Experts of a small language model.
Size: 12 layers, 6.92M parameters.
Experts: 96 SwiGLU neurons an expert, a sigmoid router, a shared expert of 128 neurons.
Below are experts of layer 4 (counted from 0) of a mixture-of-experts language model. Rows are named gate (a neuron's input weights, with its number), up (a neuron's input weights, with its number) and show model dimensions 0-127. Each number is 128 + 24 x the weight over its row's rms, rounded and kept within 0 to 255.
Before each expert's rows: "mostly gets" lists some tokens that are sent to it at least half of the time. This comes from a sample of Wikipedia text that the model never trained on.

# expert 2
mostly gets: " two", " other", " one", " all", " new", " first"
gate0 [154  74 109 167 115 127  85 132 166 156 168 121 122 101 100 121 182 134 132 125 124 100 132 123 117 105 123 135 105 114  92 137 139 119 164 135 137 150 128 179 108 149 146  85 108 106 108 152 123 168 147 145 114 126  88  98 177 127  89 137 141 132 142 133 143 127 140 185 108 120 121 132 107 132 140 155  88 169 116 116 127 145 147 132  72 105 119 144 133 119 155 127 124 165 121 132 117 139 127 132 158 153 172 108 167 131 157 107 124 103  86 122 179 137 113 137 151 157 136 108 117 125 138 166 105 173 129 101]
up0 [141 141 180 105  81 118 146 121 110  83 136 136 112  94 118 135 117 107 141 135 145 101 163 129 117 115 163 122 137 148 140  86  86 118 144 121 115  84 169 175 164 119 106 123 116 183  97 179 122  97 124 132 176 100 123 144 109 125 119 125 129 108 153 124 135 131 148  99 187 100  85 149 137 128 110 144 161 120 151 160 143 147 116 158 129 123 165 145 138 166 141 148 129 132 117 110 117 111 109 140 114 139 120 128 129 162 159  96 117 148 133  83 121 149 143  96 145 166 130 147 139 189 120 121 131 143  86 134]
gate1 [133 119 103 147  72 120 144 164 109 135 113 155 128 131 144 118 105 115 136 131 113 103 101 119 126 131 133 141 168 182  88 102 131 155 146 116  86 108  84 144 137 125 133 139  70 125 104 113 176 136 116 134 125 138 172 131 126  99  82 147 121  89 124 147 104 108 182 146 160  87 124  94 127 109 130  85 130 110  66  94 126 117 134 160 101 103 150 122 123 143 148 119 130 107 123 148 141 135 145 103 135 147 126 142 114 133 112 126 102 163 108 153 139 135 149 171 160 132 157  96 103 101  79 126 117 146 170 114]
up1 [106 115 107  77 141 105 116 170 105 131 129  83 107 140  83 133  95 125 107 125 154  95 117 127 160 135 128 119 169 137 116 135 113 152 139 143 159 105 143 144 160 122 153 136 132 116  89 140 152 131 118 102 137 147 118 136  97 113 163 184 157 110 166 143 140  93 123 109 128 120 129 142 118 113  90 137 138  81 136  77 177 133 138 125 159 101 159  92 146 170 118 116 169 101 180 152 139 102 128 119 124 139 159 130 117 142 116 145 105 181 128 106 121 120  94 149 131 164 145  99 115 141 138 127 102  98 140  77]

# expert 4
mostly gets: " ", " (", "–", " K", " S", " D"
gate39 [126 151 136 115 139 103 107 118 122 103 125 151 123 134 166 163 127 131 131 149 109 122 123  76 108 174 154 117 129 130 136 142  75 106 168 107  93 145 102 100 179 152 125 126 126 125 112 110 175 184 118 118 141 113 119 109 156 158 129 168  87 107 153 134 104  80 110 108 126 124 141 128 122 156 108 106 170 154 146 128 132 115 166 101 129 121 115 146 152 128 120 115 185  97 137 126 135 127 159 121 129 117 114 138 121 154 124 136 169 123 149 103 165 106 163 212 122 139 111 121 137 108  91 104 116  98 138 151]
up39 [139 143 162 136 146 135 126 148 142 126 100 130 130 111 104 119 132 177  83 186 110  94 161 175  83  71 137 143 106 117 101 141 129 142 120 142 110 158 131 155  96 111 129 134 113  95 132 159 111 132 142 150 127 142 146  65 139 117 144  99 111 122 129  77  87 103 119 114 109 122 112 182 133  88 172 140 117 147 126 138 136 117 111 147 120 135 149 110 105 167 141 148 143 123  93 102 141 121 108  82 164 108 138 117 121  96 106 106 107 107 136  80 130 132 113 103 129 151 130 124  87  99 130 126 135 152 104 172]
gate40 [136 130  95 153 126  76 114 111 175 136 133 118 141 113 135 147  77 133 149 133 117 113 167  99 127  94 150 116 100 121 133 171 131  93 160 113 132 151 153 138 136  88 139 156 115  85 155 125 170 111 111  87 141  98 169  81 141 109 150 119 183  86 136 176 151 117 111 127 109 109 138 133 126 194 134 156 150 137 144 141 119 144 124 104 145 145 108 174 129 143 167  80 130 119  87 131 109 136 121 114 123 126 152 108 118 129 113 121 147  99 128 135  93 156 112 125 144 157 121  95 153 134 127 123 117  83 108 134]
up40 [ 91 131 136 120  99 120  92 123 108 119 129  90 125 135 118 133  73 166 134 146 100 106 106  99 149  89 142 153 134 130 107  98 112 137 138 106 113 147 125 106 157 124  86 107 150 151 133 154 150 134  80 151 104 135 104 121  97 138 161 133 125 124  94 137 101 138 123 119 179 134 114 139 153 118 103 164 122 145 142 127 156 126  98 127  98 110 122 132 151 118 112 105  96 169 173 136 136 138 133  77 153 138 132  88 160 137 177 137 101 125 131 110 182 191 118 132 122  90 168 152 148 175 130 142 105 142 166 124]

# expert 7
mostly gets: " St", " New", " R", " Re", " August", "′"
gate0 [119 154 104 127 106 136 125 138 156 117 108  67 166 152 153 138 110 134 162 174 140  80  90 155 142 149 131 106 160 147 134 117 117 128 147 140 108 148  84 112 134 149 137 113 113 109 153 136 119 154 136 107 145  88 144 115  97 148 148 117 121 161 127 139 141 144 118 172 131 115 152 110 148 149 119 130 128 143  90  93 134 130 102 104  99 111 155 108 162 160 187 114 113 108 160 131 149 134 110 130 103 148 121 175 116 127 164 142 159 126 111 167  61 127 130 119 145 100 120 102 123 119 100  86 133 134  67 102]
up0 [126 134 108 123 105 133 133 120 131  91 124 177 129 120 179 153 150  84 168 106 154  91 131 143  82 156 145 136 167 134  90  67 111 125 128 123 140 107 113 178 124 119  88 155 119 159  96 100 138 156 103 121 153 152  92 136 153 125 114 144 102 119 143 119 141  82 128 153 124 122 109 114 131  78 163 127 135 111 118 155 135 122 133 148 116  96 150  85 173 105 159 119 162 103 163 168 130 109 155 129 134 129 164 109 126 112 113 127 115 128 155 178 158 101 120 147 161 124 112 132 129 120 106  94 124 133 117 155]
gate1 [114 159 142 165 128 109 115 139 154 166 127 127 146 127 125 128 136 161 125 145 127 103 137 135 151 147 178 155 152 114 124 160 153 149 165 127 107 129 156 164 110 108 127 111 159 151 108 143 126 102  89 150  95 139  99 137 130 132 140 127 140  89 171 124 118 135 101 154 134 143 223 111  95 169 127  89 166 131 156 161 146 103 112 134 115 131 143 120  95  50 158 138 114 125 126 136 156 115 116 128 119 135 105 104 123 137 104 115 177 148 124 142  91 113 115 174 142 111 133 163 104 109 132 138 115  97 117 145]
up1 [104 165 112 132 125 141 121 136 111 139 131 120  95 141 160 163  90 128 117 120  82 155 134 139 168 111 138  98 151 125 117  83 112 131 133 145 122 160 137 138 126 134 100 106 132 115 143 109 165 101 100 101 120 101  90 160 126 121 153 171 122 156 131 109 122 143 138 140  81 117 156  90 128 118 102  95  99 129 128 135 162 123 116  96  90 149 166 100  87 148 174 102 135  97 123 103 148 163  90 121 112 165 108 121 166 140  93 112 114 138 166 139 147 161 149 162 114 153 123 161 139 126 112  97  73  86 108 123]

# expert 6
mostly gets: " K", "ai", "ey", "ke", "uk", "ford"
gate0 [ 87 138 145 154  89 120 142 109 101 143 127 128 145 140 100  94 142 133 126 132  83 160 141 137 157 127 129 171 182 105 112 123 142 130 112  84 135 123 129 127 114 166 145  97  80 118 120  91 108 139  98 130 134 131 136 102 164 140 101 156 122 109 161 111  82 172 147 131 179 102 119 148 117 129 144  94 158 130 130 138  85  93 136  97 161 149 141 130 111 126 112 110 107 114 108 144 119 108 136 193 102 138 136 109 105 137 145 112 116 143 145 156 109  74 127  89 111 143 109 109  69 138 161 130 130 154 135 100]
up0 [176 107  68 126 143 145 122 157 150 104 112 122 102 141 134 144 109 169  99 131 143 129 152 132 133 128 136 135 148 126 100 134 161 152  92 110 148 135  92 132 121 100 134 121 113 111 133 172 105 115 117 147 123 163 118 161 152 121 106 105 110 128 146 132 183 108  88 127 124 107 135 117 115  95 100 105 120 111 104 145  83 121  98 130 107 155 119 106 146  75 135  96 108 103 184 112 153 162 184 167 134 165 107 170  91 139 139 159 132 132  89 141 129  94 155 108 125  79 118 102 140 118 109 133 112 133 138 152]
gate1 [119 116 142  91  61 130 115 111 117 135 165 132 157 163 137 116 123 144 168  96 130 135 127 148 143 148 160  97 141 115  97  81 106 120 113 133 153  94 139 114 187 112 121 124 107 145  96  93 162 107 150 161 117 137 146  91 155 136 127 112 100  87 109 131 170 134 151 112 147 141  98 110  95 120 136 123 128 117 153 163 115 120 147 162 118 104 147  99 139 115 112 150 120 122  94 160 128  87 125 152 126 125 104 140 136 143 122 110 144 104 181 105 170 133 158 179 110 116  60 149 133 128 129 110 154 137 144 108]
up1 [116 132  89 164 126 110 124 176 176 162 121 144  98 158 139 107  97 111 138 108 125 158 131 100 134 155 137 103  98 147 172 137 175 120 125 153 175 158 141 173 163  96 123 113 155 138 132 149 124 130 121 120 119  92 185 109 127 113 102 112 156 131 139 159 130 146 128 123  84 109 134  89 127 110 130 144 129 145 149 150 152 112 106  92 165 109 122 176 138 169 121 117 105 161  93 177  92 117 176  88 131 111 146 149 138 116 105 125 156 137 155 114 118 137 156 128  93 136 143 134 129  89 115 127 125 155 119 133]

# expert 3
mostly gets: ",", "%", "9", "8", "),", "7"
gate13 [109 146 101 134 132 143 169 129 144 106 110 175 127 148 110 146 125 133 112 128 123 123 117 132 101 168 184 126  80 156  79 168 145  85 104 105 147 187 112 176 148  97 131 160 114  87  91 122 119 164 137 132 170 128 141 164 149 125 116 143 136 130 175 152 154 147 113 138 120  93 124 109 115 139 126 157  89 105 139 131 124 152 128 154 134 141 162  98 155 146 100 136 160 121 130 187 131 137 123 135 131 113 128 103 117 137 101 136 144  92 130 145 156 160 145 127 109 136 120 124 100 123  96 130 151 103  98  74]
up13 [110 124 142  95 114 120 103 132 141 125  97 139 106 127 187 128 127 140  89 148 157 149 106 182 124 108 145 168 121 137 139 162 143 127 118 122 109 107 145  89  82 119 165 147 125 111  93 165 154 101 130 124  81 132 125 133 131 122 129 100 144 134 154  74 133 112 141  85 174 173 116 153  94 126 163  79 124 114 114 145 137 125 114 129 174 144 148 137  97 110 181 137 128 106 125 160 128 125 145 126 159 126 115  72  71 117 151 133 115 118  98 107 136 164 125 126 136 166 120 122 136 101 107 158 132 116 113 144]
gate14 [140 118 112 115 155  79  82 148 118 129 125  91 110  75 127 146 185 141 168 136 161 134 153 153 123  73 146 114 123 127 153 155 175 124 120 142 153 131  90 129 107 134 120 109  92 169 150 137 130 164 151 153 140 152 144 125 156 124 104 139 119 116  80 126 158 131 151 133 139 151 127  94  95 121 126  72 109 115 124 150 114 116 145 127 146 122 188 189 148 140 160 164 135 139 120 140 128 126 147 129 141 136 104 119 138 110 130 124 122 107 101 131 105 161 157 142  83 148 120 116 138 162  86 150  90 129 130 120]
up14 [131 125 156 182 102 168 123 105 135 157 167 118 115 125  97 110 119 107 106 162 125 137 142 134 126 114 130 145 147 126  98 113 134 118 101 132  87  72  87 125 145  95 146 132 175 156 129 132 108 126 131 154  94 133 138 116 146 105 148 129 173 118 120 160 136 125 145 128 138 116 151 124 141 121 132  91 137 130 145 142 109 106  95 100 140 125 171 127 161  86 157 119  95 119 150 130 109 151 154 131 147 114  98 120 149 167 118  80 183 161 196 158 143 138 136 172 135 151 128 139 108 137 164 171 105 157 158 115]

# expert 5
mostly gets: "\n", ".\n\n", " |\n", "\n\n", "==", " that"
gate13 [128 141 147 162 105 123 166  78 134  88 174 117 152 140 123 121 146 123 168 147 160 150 155 128 147 127 144 152 125 135 116 125 101 123 146 112 114 142 159 121 109 115 136 110 148 162 122 161 117  99 166 132 147 126 137 112 115  99 107 128  95  96 139 100 138 138 126 111 138 131  90 145  80 181  91 119 127 108  99 100 112 157 114 143 110 139 168 155 130 176 118  98 107 117 111 165  66 159 146 149 113 139 176 136 109 134 117 138 113 144 169 169 143 105 102 145 119  83 155 110 129 105 131 125 132 106  68 119]
up13 [ 84 142 122 105 141 128 117 124 150 141 104 151  97 106 140  92 136 100 157 100  84 153 132  61 127 116 126 134 117  71 126 155 122 143  83 152 182 133  92 120 153 112 121 124 119 149 102 121 121 168 162  86 115  89 126 111 121 162 152 146 144 113 103 116 139 109 175 142 150 169 125 122 111 115 101 152 115  97 146 158 133 135 125 142 139 144  81 133 170 134 112 108 158 165 120 123 160 138 100 113 127 119 119 146 132 138 114  57  74 120 127 124 147 145 147 147 103 148 130 140 113 100 143 108 141 138 137 147]
gate14 [ 96 129 105 139 106 108 102 116 128 150 119 121 138 151 145 127 130 147 145 165 128 138 143  89 115 133 131 121 120 141 131 130 130 133 139  93 136 139 127 101 106 140 136 107 139 173 192 132 119 145 114 106 150 169  86 142 172 150 131 100 120  84 126  87 120  95 137 111 141 137 148 194  83 138 125 119 120 115 126 114 122 105 127 129 167 171 105 115  96 108 178 117 120  91 168 104  99 146 151 154 137  88  90 142 119 137 147  91 121 151 127 112 147 149 125 155 116  96 138 157  73 151 162  87 128 158 134  85]
up14 [201  96 147 169 110 133 162 158 127 132 136 130 126 120 133 159 142 149 114 115 121 125 152 165 155 117 122 104 118 146 107 138 109 105 105 141 110 128 141 154 132 112 124 164 104 106  96  80 142 150 140 188  70 129 103 123 112 121  85 130 154 145 154 129 124 122 104 137 113 106 124 147 170 128 121 157 142 109 117 110 158  85 147  96 115  94 133  80 138 142  91 176 142 140 127 116 175 117 134 156 142 133 134 106  95 124 121 167 158 126 128  98 118 137 152 117 115 167 111  84 143 130 114 165 165  92 124 141]

# expert 1
mostly gets: " University", " American", " States", " United", " John", " York"
gate0 [107 107 104 144  88 124 169  98  81 105  94 111 127 128  95 153 142 135 134 142 126 127 132 133 136 136 133 147 153 114  62 136 181 179 106 137 122 116  99 140 107 159 113  84 144 140 175  98 116 107 102 113 147 154 164 132 137 159 135 135 125 138 136 151 131 156 145 117  88 131 108 125  86 155 175 136 103 108 131 147 134 102 108 172 139 155 101 134 118  96 115 134 102 113 133 149 136 145 166 106 134 168  93 103 168 107 125  95 187 108 164 120 138 106 153 134 119 147 119 166 104 149 105 124 115 121 128 134]
up0 [107  76 110 160 113  91  99 125 106 111  96 112 167 150 134 148 145 139 112 119 105 125 152 104 105 101 122 202 132 117 160 121 144 131 145 132 160 194 117 137  90 118 158 116 131 124 123 137 142 108 110 119 129 138 100 148 133 133 109 138 112 119 142 119  97  92 128 189 126  98 116 155 133  82 133 124 129 169 138 119 108 107 128 167 128  99  91 161 104 116 126 163 134 142 159 127 139 137 176  89  84  99 140 141 163 112 118 153 146 128 110 100 123  99  73 123 108  98 125 152  99 117 102 131 108 140 124 129]
gate1 [ 95 155  84 171 141  90  92 126 116 107 115 144 127 147 148 154 176 122 127 132 127 123 165 113  88 117 101 157 118 173 112 176 118 112 101 149 112  92 142 129 149 153 106 191 121  87  93 131 127 120 188 140  81 163 153 125 135 139 116 147 154 159 120 128 145  78 150 122 152 109 139 137 148 110 139 139 177 164 114 136 148 135 131 119 133 111  81 113 135 107  97 107 157 115 115 144 103  86 117 128 126 133 120 133 110 123 148 106 135 150 130 120 168 138  92 133 129 114 106  83 128 114 169 104 113 128 133 131]
up1 [136 115 122 121 122 179  80 106 160 145 138 121 104 153 118 122  86 162 156 110 125 122 135 133 136 140  75 137 131 148 144 120 149 158 125  89 114  99 125 126 148 108 150 170 169 134  96 125 126 159 178 122 153 116 144 124 143 139  88 117 155 133 181 100 143 134 122 152 148 194 118 139 114 119 135 144 114 114 115 115 110 160 128 135 135 137 131 195 149 127 119  83  94 147  97 137 136 167 109 114 106 118  89 125 101  75  94 131 163 112 168 156  89 105 128 135 145 120 115  98 129 159 125 104 137 131 118 114]

# expert 0
mostly gets: " a", " the", " |", "|", " is", " with"
gate13 [146  95 117 138 115 120  97 116  95 150 200 105 172 126 145 165 129 128  89 102 106  94 150 148 114 128 132 149 120 137 160 126 128 113 134 135 139 131 115  96 158 130  94  89 109 126 158 141 155 163 106 144 149 117 163  90  92 107 138 133 171 107 116 105 114 175 135 115 166 127  96 133 121 115 153  73 103 137 127 149  94 153 126 115 116 159 116 126 134 167 152 133  99 124 109 151 152 114 136 161 146 144 140 176 137 128 125 122 156 132 127 174 157 122 104 135 138 155 192  92 133 160 102 134 134 127  99 105]
up13 [159 157 130 123 140 136 155 143 105 112 157 155 114 146 135 101 158 164 116  84 109 132 118 166 125 124  94 114 116 158 139 163 145 143 121 128 128 142 118 144 153 150 152 118 128 123 105 139  86 164  61 114 133 142 123 119  92 122 193 122  99 149 136 158 167 133 102  85 135 119 122 117 101 165 123 151 109 122 131 117 129 112 123 137 131 111 142 132 108 165 119 140 151 134 118 112 142 123 184 145  72 105 140 122 150 151 195 100 117 124 163 142 123  94 139 118 161 111 180 149 141 141 104 135 186 135 131  96]
gate14 [157 122 140  79 126 104 114 166 152  93 113 157 103  93 122 170 155 116 108 134  97 128 161 123 119 133 147  79 115  96 139 143 131  93 125  83 154 123 127  92  78 164 120 153 122  96 109  97 150 120 125 147 140 110 112 137 121 124 136 124 114  90 132 173 124 140 125 144 109 114 137 125 154  92 162 134 199 132 157 158 106 149 126 120  91 156  82 136 138 135 120 111 149 142 123  98 122  64 122 136  83 118 130 161 110 147 117 122 134 116 115 102 139 141 133 133 192 111 125  91 155 140 127 152 139  99 139 122]
up14 [136 119 125 104 128 116 144 169 132 161 115  85  96 166 101  75 139 127 133 145 116 180 158 133 116 139 186 124  95 150 138 112 134 109 122 134 167 101 119 142  89 100 124 118 127  93  94 144 144 164 175  96 105 102 145 123 104 136 159  99 134 123  99  98 106 161 136 126 146 116 107 147 130 131 146 151 162  73 114 158 112  99 177 152 130 131 147 165 122 127 120 164 139 101 158 173 100 136 124 103 140 102 106 135 137 113 101 127 150 152  97 119 165 148 132 136 118 140 136 124 130 114 144 178  90 135 144 138]